config = dict(
    hidden_size=96,
    init_std_router=0.0107,
    num_key_value_heads=3,
    qk_norm=False,
    tie_word_embeddings=False,
    optimizer='muon_variant',
    beta1=0.95,
    warmup_steps=200,
)
Below are experts of layer 8 (counted from 0) of a mixture-of-experts language model. Rows are named router (the router's row for the expert), down (a neuron's output weights, with its number) and show model dimensions 0-95. Each number is 200 + 40 x the weight over its row's rms, rounded and kept within 0 to 999.
Before each expert's rows: a language model's description of what the expert responds to. This comes from a sample of Wikipedia text that the model never trained on.

# expert 55
Technical and organizational nouns
router,160,149,242,156,163,162,177,239,158,246,156,237,239,159,190,237,241,241,223,226,154,157,242,147,159,240,158,160,248,149,236,250,156,149,224,239,250,231,154,244,241,241,206,243,239,151,194,174,152,177,253,156,241,170,244,202,155,238,158,232,152,235,155,239,160,170,152,166,157,230,150,251,150,239,242,238,228,157,160,243,156,158,208,244,227,153,156,157,254,182,161,239,251,155,186,177
down0,183,187,254,208,217,232,247,200,206,153,202,250,216,220,231,112,194,244,143,178,182,193,139,239,216,174,239,170,177,283,272,175,120,182,206,241,148,202,209,166,70,201,206,262,256,232,262,189,187,198,204,197,239,235,255,202,224,188,153,234,179,198,217,199,105,164,228,162,224,145,139,174,214,140,264,227,199,215,257,178,235,171,154,147,215,218,174,190,227,227,186,238,135,174,231,154
down1,184,210,236,221,258,206,195,157,265,217,240,132,239,153,268,251,282,225,180,196,185,177,243,177,222,197,161,239,220,232,150,290,209,246,203,202,151,157,221,194,253,184,189,235,149,160,152,287,214,234,129,237,234,239,135,264,180,222,211,206,216,212,231,177,163,223,166,214,164,186,246,213,293,217,191,275,195,180,202,207,125,167,225,219,157,208,125,260,232,123,226,207,175,201,229,232
down2,194,135,153,226,144,124,260,259,161,218,209,205,207,177,136,197,162,183,224,234,181,168,217,239,240,231,200,278,214,173,153,222,228,178,262,177,128,150,290,203,177,195,161,270,223,92,226,217,145,226,215,235,235,209,136,280,208,138,214,158,183,136,185,189,166,134,132,142,216,177,229,241,223,197,175,172,269,240,211,199,208,197,185,179,192,240,168,179,243,213,200,202,257,205,228,179
down3,186,214,263,132,128,221,165,217,255,158,256,166,147,188,203,219,90,183,168,208,258,181,227,232,183,260,195,215,184,176,256,211,198,224,198,278,277,274,197,198,266,177,159,260,184,261,230,268,227,211,172,179,222,189,173,173,115,268,183,210,151,189,134,186,225,223,187,201,260,191,225,156,187,233,239,160,272,233,216,193,241,247,165,214,172,198,238,228,194,199,157,206,247,206,246,258
down4,174,141,142,183,235,187,179,208,250,218,194,260,196,165,162,262,216,79,234,252,161,204,230,244,258,314,225,232,162,140,130,161,247,173,227,146,136,217,170,226,204,188,243,207,202,169,252,168,247,152,237,193,187,279,210,187,203,199,157,244,198,151,221,257,254,158,207,231,213,256,221,229,150,196,207,218,208,148,167,182,211,174,189,190,228,224,246,193,244,236,188,237,198,238,292,198
down5,201,240,158,201,280,170,221,244,192,188,234,147,121,150,150,228,176,270,159,99,195,165,203,193,170,233,236,262,196,167,224,183,210,173,211,200,204,163,168,118,175,105,188,252,230,219,282,229,268,206,257,190,139,193,233,243,151,245,223,203,168,206,221,191,170,220,168,183,186,221,237,249,189,254,236,259,234,171,133,213,156,161,215,190,180,168,189,109,231,241,179,255,172,169,214,232
down6,197,169,153,214,223,240,158,214,166,174,206,322,234,222,116,160,211,211,168,138,216,286,177,208,250,241,182,174,193,245,231,199,215,282,307,239,188,196,216,168,180,222,216,240,167,239,204,207,169,189,182,140,193,242,220,194,179,212,177,176,183,141,210,232,253,165,261,204,178,166,251,128,169,241,133,291,155,204,161,221,193,230,157,223,189,223,138,204,222,276,213,234,150,203,193,150
down7,196,223,203,243,312,119,215,204,184,158,195,178,124,163,173,173,201,196,133,188,168,203,210,127,167,194,166,203,208,153,261,187,183,284,175,153,155,245,211,224,246,127,167,168,256,253,197,195,217,177,272,195,180,237,216,218,215,201,116,296,276,241,126,179,212,213,222,146,218,211,172,209,204,222,253,217,197,166,160,201,254,181,218,193,251,218,180,236,228,245,275,203,206,218,155,155
down8,160,202,142,144,171,198,253,148,230,135,203,208,264,274,240,262,107,219,195,165,234,197,188,147,156,272,210,170,223,104,165,169,218,184,161,202,132,158,218,184,164,216,213,244,212,175,178,193,140,200,196,178,216,217,193,233,211,253,241,140,248,188,186,215,140,137,207,140,247,190,257,220,134,204,227,287,262,160,238,243,253,196,215,183,199,204,237,197,256,192,150,175,229,212,146,186
down9,190,236,192,206,285,235,145,180,210,224,201,260,202,188,169,188,200,178,251,184,208,203,188,232,180,211,221,145,143,244,115,270,204,243,177,168,213,177,200,197,189,183,210,209,237,228,163,209,152,283,266,144,145,237,221,237,130,220,232,125,203,162,210,213,229,186,91,227,219,196,214,197,174,199,232,270,116,157,172,243,229,222,250,260,158,301,166,177,205,199,154,172,203,204,222,118
down10,205,193,257,253,250,181,169,244,218,260,225,127,234,213,251,207,178,197,189,156,242,168,204,118,161,195,224,217,169,213,170,171,208,205,159,151,239,195,225,291,169,145,212,212,145,138,213,195,216,170,204,167,182,186,226,192,224,132,180,243,232,151,274,190,298,154,241,181,203,145,200,143,215,186,211,196,190,221,175,225,194,241,206,173,179,141,138,161,117,180,138,182,203,253,149,318
down11,178,193,185,221,96,180,169,247,218,107,278,209,226,218,187,227,212,246,203,188,167,175,218,132,149,209,239,221,218,192,183,147,145,195,201,183,184,140,221,185,308,165,188,172,187,204,224,244,238,205,256,207,255,222,241,157,249,175,273,215,170,243,180,172,208,231,198,245,142,181,196,187,278,241,169,246,150,251,243,196,164,281,278,166,220,203,165,257,251,164,181,207,198,273,224,193
down12,232,244,247,194,204,187,164,251,172,186,151,252,220,225,168,263,166,200,192,176,207,142,268,200,187,261,297,297,245,152,173,211,129,175,260,160,150,200,175,177,289,200,164,275,194,160,170,125,236,173,157,224,175,170,195,274,210,228,232,226,159,192,161,202,226,152,200,237,190,190,174,223,202,186,219,114,246,139,224,183,169,192,205,206,219,230,151,135,170,196,187,189,204,159,117,172
down13,147,252,233,140,187,215,183,237,202,114,216,133,157,151,235,191,201,260,241,194,231,148,172,216,188,184,144,246,202,287,229,239,262,199,156,275,110,181,228,175,229,170,221,236,236,199,193,136,262,177,133,139,179,201,235,205,218,192,187,215,146,127,240,182,208,170,173,214,178,190,247,211,200,150,258,225,261,173,180,175,235,243,169,210,231,108,266,244,231,205,213,182,246,149,210,200
down14,213,212,162,196,269,171,164,285,175,255,146,241,226,255,198,237,298,177,174,202,257,201,174,237,223,136,215,265,208,187,206,207,177,201,250,233,228,214,259,174,244,193,184,185,294,159,237,141,199,213,226,172,203,191,254,232,234,158,231,160,192,176,186,189,209,182,171,77,201,250,227,264,143,166,148,239,151,217,162,215,158,175,191,134,240,157,185,184,192,258,250,186,278,208,211,190
down15,188,161,163,223,194,117,209,179,192,220,253,259,166,181,232,134,186,153,220,286,213,108,254,205,212,226,206,250,190,181,254,235,197,162,207,95,112,264,183,260,216,221,228,161,207,194,166,217,242,170,178,173,211,218,257,207,188,199,252,154,198,210,224,222,116,132,160,227,208,197,313,199,158,193,246,205,243,170,162,219,231,220,222,211,199,260,219,255,238,150,172,209,166,159,181,209
down16,189,220,212,191,202,237,248,165,148,218,191,154,224,229,265,181,208,232,171,227,171,250,219,235,218,199,192,204,185,242,189,215,163,139,248,170,118,263,116,213,210,139,229,231,195,188,137,186,164,234,186,246,237,163,135,217,252,182,272,234,209,129,206,200,277,266,312,177,214,164,200,189,187,202,202,227,255,236,134,230,213,204,208,146,127,142,211,235,138,214,192,227,132,185,245,256
down17,197,210,208,177,108,260,185,185,195,275,192,222,184,241,279,182,244,209,243,183,152,200,179,200,196,186,260,211,165,286,185,215,235,188,182,176,182,239,190,167,167,160,160,113,244,204,160,209,225,118,215,185,218,224,188,189,220,194,220,197,158,241,172,288,169,152,173,119,179,194,220,148,233,169,250,156,195,157,183,159,206,202,234,237,141,179,180,175,196,159,69,123,199,240,234,138
down18,271,171,178,178,166,174,201,254,250,127,201,221,134,208,198,216,286,171,168,118,183,192,146,252,262,186,222,215,138,246,229,201,197,136,181,217,188,173,167,187,211,221,207,273,177,212,172,228,198,236,232,189,221,202,190,214,142,260,163,261,220,242,241,263,231,132,216,146,195,190,177,291,257,254,270,202,197,184,212,198,249,245,263,180,207,152,108,250,211,209,133,192,178,207,221,173
down19,177,224,250,319,126,277,159,150,154,155,231,142,239,167,300,165,140,199,239,231,162,261,234,197,194,183,205,219,177,146,217,168,206,201,191,209,209,195,198,291,181,138,191,219,167,234,217,242,282,278,217,208,186,217,164,169,180,201,214,239,241,186,213,179,183,230,178,201,206,178,259,176,269,217,187,170,263,222,150,211,166,145,238,212,190,168,146,186,241,237,121,232,209,238,202,179
down20,253,194,145,140,227,186,160,137,166,180,198,212,185,206,132,196,178,214,122,189,214,240,234,177,190,221,215,228,130,131,182,174,147,155,186,227,84,164,219,279,205,211,194,163,135,236,151,199,147,232,246,145,184,204,175,123,212,177,182,201,235,150,213,218,233,238,239,107,201,151,154,234,218,244,195,177,224,239,194,236,165,192,192,228,169,183,114,155,187,208,194,178,223,248,164,292
down21,231,144,181,220,167,226,146,211,217,182,194,161,231,216,194,201,181,201,256,123,200,221,192,223,245,216,197,249,232,176,218,240,113,166,255,194,254,186,165,169,242,203,247,148,177,151,254,151,209,264,132,199,112,181,143,199,215,242,222,171,215,180,252,168,198,200,140,210,198,249,260,169,183,229,243,159,168,228,291,253,250,190,175,210,111,275,202,204,228,179,220,249,151,282,251,232
down22,185,160,209,265,182,223,211,169,220,232,200,229,201,261,237,272,207,192,209,218,224,188,188,138,205,122,197,217,221,193,203,188,155,176,212,248,191,192,217,276,214,188,162,262,115,211,208,234,256,195,184,190,201,219,145,153,183,253,155,84,281,112,234,171,229,237,242,205,208,231,148,187,258,147,158,179,185,237,244,169,244,181,194,249,216,266,215,259,236,207,158,147,177,279,269,193
down23,237,289,236,194,210,168,253,215,204,194,194,231,188,193,114,247,135,256,203,212,219,202,292,280,181,149,130,210,186,181,179,205,268,141,222,192,189,189,206,236,184,155,178,264,213,187,177,295,208,195,110,262,201,184,161,187,216,110,259,190,271,149,199,196,167,149,246,171,203,216,165,161,158,136,169,221,228,229,189,214,234,175,143,202,164,161,188,188,160,219,179,226,260,217,239,191
down24,242,157,170,212,319,246,166,240,205,198,169,262,199,130,178,200,211,155,245,278,249,251,199,219,235,186,198,179,251,124,161,224,228,237,212,235,157,205,263,251,227,194,235,202,245,154,187,175,183,259,183,255,229,132,129,210,183,209,217,189,146,144,230,219,163,190,238,176,267,216,214,203,216,213,243,181,285,221,159,215,291,188,226,126,197,196,173,255,170,199,191,185,269,228,183,162
down25,209,236,237,119,211,243,201,122,247,201,153,199,162,128,236,174,248,158,199,231,195,197,151,249,223,234,252,225,151,169,255,161,201,216,214,169,213,208,250,187,219,272,268,185,257,173,176,296,264,267,197,185,180,193,176,106,227,182,166,178,180,163,197,164,221,249,177,184,155,268,202,200,221,191,219,208,193,180,188,151,232,227,213,138,253,268,233,232,141,254,183,217,288,153,179,215
down26,208,157,187,187,193,157,184,204,191,302,151,235,216,162,168,246,249,230,252,206,143,139,159,231,176,217,190,180,227,236,224,243,201,187,268,197,202,167,170,242,182,121,237,187,231,293,157,136,172,224,220,184,204,285,176,243,175,208,163,207,185,257,243,179,197,201,191,229,191,218,249,207,173,153,212,213,295,190,188,226,252,177,108,224,222,218,221,182,261,149,176,249,240,200,317,159
down27,166,139,163,212,201,220,162,155,221,190,275,213,178,199,225,189,168,132,251,162,180,184,217,183,170,245,205,106,180,172,160,168,283,273,204,208,248,253,188,176,162,182,240,188,181,222,198,154,200,93,202,147,237,176,225,208,218,211,206,227,145,269,202,250,166,175,178,200,217,231,136,248,187,136,138,226,273,250,171,209,164,170,194,232,136,256,177,217,237,290,191,181,213,234,146,144
down28,136,142,228,202,186,239,225,241,132,246,199,201,186,225,181,203,184,237,137,177,196,131,203,195,199,209,235,179,261,252,177,195,216,128,175,231,313,194,154,201,187,249,197,275,256,233,218,152,230,182,151,170,235,265,194,256,150,274,200,191,178,121,194,272,169,252,201,214,189,160,190,236,174,196,106,236,190,207,169,218,187,170,158,281,224,175,221,206,151,191,213,219,189,281,250,229
down29,196,239,191,232,162,191,193,151,192,197,228,237,196,136,181,176,224,179,163,220,230,206,213,143,129,282,164,235,216,172,260,192,212,212,154,110,176,220,203,165,273,247,211,289,222,141,206,281,196,232,225,229,209,172,180,174,214,203,155,151,237,169,227,260,283,192,191,178,230,230,235,185,150,255,170,194,223,188,222,199,169,228,171,187,99,144,166,151,216,116,193,204,190,287,155,136
down30,214,215,193,186,101,210,117,155,166,293,177,208,233,232,193,229,213,161,232,258,161,244,184,190,188,218,227,115,178,269,168,213,143,162,240,203,186,241,192,154,114,223,193,172,194,246,296,159,251,161,175,210,261,221,198,257,214,169,194,178,210,146,238,254,187,211,205,185,196,193,193,181,212,219,177,142,189,161,206,138,204,290,184,116,167,158,186,278,199,154,212,202,150,238,191,180
down31,227,108,200,220,151,103,176,225,204,182,160,194,193,174,175,204,223,236,217,245,152,267,202,189,203,195,231,174,235,206,215,231,193,164,263,254,239,299,170,175,203,250,105,212,157,212,127,89,258,190,158,178,167,172,248,146,187,220,198,203,172,161,175,187,183,201,254,224,239,181,224,218,126,141,150,254,107,236,171,226,169,211,224,181,179,137,182,184,223,187,162,197,186,193,170,173
down32,147,216,94,226,173,224,246,196,252,172,262,265,246,178,176,168,119,218,171,200,225,215,178,196,248,225,191,201,199,192,209,145,204,259,177,209,175,160,170,198,212,226,215,167,257,132,216,256,222,220,204,194,164,198,249,260,256,224,224,199,236,246,173,218,170,184,205,167,173,281,150,162,208,234,255,190,242,219,252,242,182,218,155,215,227,236,267,254,290,292,169,179,152,132,261,236
down33,218,182,230,209,261,210,204,190,242,149,176,185,223,211,229,156,199,209,152,208,246,198,179,222,145,233,189,185,223,241,124,182,219,191,179,193,239,170,230,156,230,227,177,253,181,251,152,156,227,216,169,222,263,238,167,229,225,211,145,200,188,93,135,137,180,246,210,149,89,246,240,185,209,210,260,123,198,192,166,115,133,146,241,255,172,231,204,277,227,240,168,241,192,179,266,184
down34,188,180,175,185,169,242,247,187,227,181,174,176,212,85,219,165,180,227,242,186,187,183,249,157,227,198,238,227,187,250,193,204,259,265,160,213,249,255,161,293,206,128,238,172,243,188,207,207,218,192,197,200,222,216,154,208,225,251,245,193,216,272,225,226,234,253,266,233,248,304,216,199,225,251,200,289,243,149,174,221,202,156,212,240,201,199,247,142,177,298,278,183,205,178,200,229
down35,247,210,189,159,157,210,169,223,214,203,225,214,155,164,201,204,204,251,247,180,290,182,142,223,277,226,183,233,170,141,271,179,167,141,287,222,181,150,286,166,243,253,202,187,228,185,229,208,198,176,182,215,205,274,212,228,234,295,202,180,190,214,152,261,241,268,232,189,169,192,244,125,283,175,178,210,267,197,228,239,197,156,119,203,207,196,257,148,186,228,201,195,180,136,191,201
down36,208,165,214,146,254,196,242,209,163,101,143,224,135,270,225,273,197,195,242,195,159,245,170,228,131,186,149,199,255,228,166,230,158,198,202,121,126,163,146,191,215,180,193,119,210,195,251,176,207,194,210,147,163,172,232,258,192,142,158,194,210,160,223,154,209,302,163,260,187,154,209,216,153,162,189,179,192,209,191,275,252,265,173,213,207,280,226,193,175,205,164,217,180,188,178,202
down37,201,176,199,139,214,214,243,155,131,161,146,221,190,177,193,194,179,191,245,249,104,163,228,298,221,208,158,186,234,178,210,126,246,237,237,187,214,215,179,178,168,168,177,198,240,171,258,188,102,207,147,202,175,155,154,220,182,271,192,263,201,176,210,228,107,229,205,299,190,171,188,216,151,178,173,132,205,222,232,174,248,228,151,194,256,256,190,186,194,255,192,209,274,156,165,176
down38,142,138,225,252,214,175,140,196,211,300,218,242,234,173,238,216,215,182,251,179,128,223,180,216,191,240,230,228,267,203,198,236,197,197,281,184,181,97,223,255,257,254,117,192,257,230,155,199,235,188,200,206,195,206,209,261,192,126,144,185,142,139,162,223,241,153,206,191,248,214,275,161,202,184,146,217,223,235,204,203,149,215,212,220,195,183,179,242,229,281,166,131,223,197,173,217
down39,193,210,188,224,279,166,241,272,209,191,275,162,256,181,156,216,195,220,252,144,218,199,178,282,215,274,189,159,202,181,175,201,210,187,259,232,286,160,258,253,281,217,195,176,238,210,214,195,212,181,199,229,199,195,163,227,139,175,236,189,151,65,251,151,187,145,175,201,209,245,219,201,204,159,210,273,207,194,237,214,204,233,182,114,248,189,201,215,219,177,176,205,166,119,198,257
down40,187,198,151,176,198,198,128,198,218,234,206,123,207,213,191,243,180,164,173,179,211,193,224,162,149,138,159,206,194,224,222,201,143,233,244,110,165,207,213,213,212,232,237,181,295,217,148,211,81,171,200,131,206,218,229,215,176,204,278,217,103,180,182,225,157,214,146,170,205,163,198,247,211,188,158,205,201,230,165,176,178,165,165,256,203,98,180,163,228,254,271,152,235,151,140,216
down41,258,224,136,263,182,236,161,155,164,280,162,198,138,197,180,205,129,181,221,195,233,228,203,157,241,225,196,271,249,176,176,187,141,181,200,208,199,237,225,247,249,258,168,150,233,204,227,190,154,223,118,201,197,240,142,292,251,203,258,237,183,196,170,219,166,231,232,262,173,208,177,151,166,143,202,149,177,127,251,197,166,186,238,168,168,152,149,139,260,126,213,226,162,200,205,191
down42,211,238,197,200,249,185,212,214,202,156,149,138,118,182,292,186,196,233,149,149,296,279,223,169,240,197,141,175,202,225,203,202,190,177,224,167,210,211,212,223,203,149,129,169,160,203,147,192,214,195,154,233,221,260,121,189,212,227,242,134,234,220,251,250,148,189,188,195,253,168,195,247,272,189,220,168,172,183,245,191,274,112,240,220,238,241,231,220,216,225,281,177,197,200,146,151
down43,142,164,159,191,201,263,202,218,195,212,206,185,234,202,242,210,214,216,231,223,235,212,183,265,288,209,206,168,215,232,167,161,219,172,190,293,278,182,187,268,206,213,208,202,211,217,175,203,212,183,186,174,203,184,247,170,262,139,180,214,226,136,210,251,175,249,213,99,208,126,172,246,229,212,341,199,265,196,245,258,268,207,180,189,174,199,214,189,211,180,299,191,271,159,212,193
down44,264,173,250,157,221,224,211,210,188,144,217,135,150,210,172,199,207,199,172,271,226,200,203,245,89,228,201,215,224,262,216,336,169,263,260,175,230,209,202,193,210,209,213,160,150,205,166,245,185,181,263,150,223,162,180,213,159,237,199,253,215,222,140,249,219,233,200,197,259,166,175,191,235,180,201,125,173,260,178,194,239,237,175,164,259,188,229,264,159,150,263,214,226,168,194,267
down45,197,267,206,172,220,202,166,170,138,315,247,197,207,267,198,173,167,205,149,167,291,185,277,195,198,224,209,234,195,189,193,164,204,206,240,235,203,247,207,225,257,165,209,216,144,205,173,209,127,348,170,255,135,262,187,192,265,211,214,235,217,180,197,203,244,224,204,193,163,191,219,183,165,114,141,207,202,272,194,175,217,228,195,212,269,221,167,190,229,132,221,191,218,175,234,199
down46,194,223,172,177,198,188,210,155,183,154,238,307,128,199,116,238,277,174,179,153,194,268,257,204,219,210,230,190,229,181,192,211,194,200,168,139,207,192,174,211,248,139,218,161,209,241,163,190,274,222,229,139,168,161,98,201,196,196,261,200,160,131,245,247,158,208,202,176,168,252,207,236,246,187,189,221,205,247,200,157,193,196,198,220,225,291,253,171,147,205,206,169,198,116,285,188
down47,267,241,184,197,242,147,256,185,128,200,180,181,223,152,224,226,193,260,233,214,145,192,193,204,221,224,239,205,213,193,123,247,166,168,142,155,304,131,236,167,224,168,170,156,166,215,205,266,245,166,282,148,236,203,177,206,160,177,138,153,238,223,189,194,217,226,220,183,211,141,231,279,189,260,247,147,197,198,179,209,78,168,185,187,229,218,191,138,184,210,223,136,173,182,211,179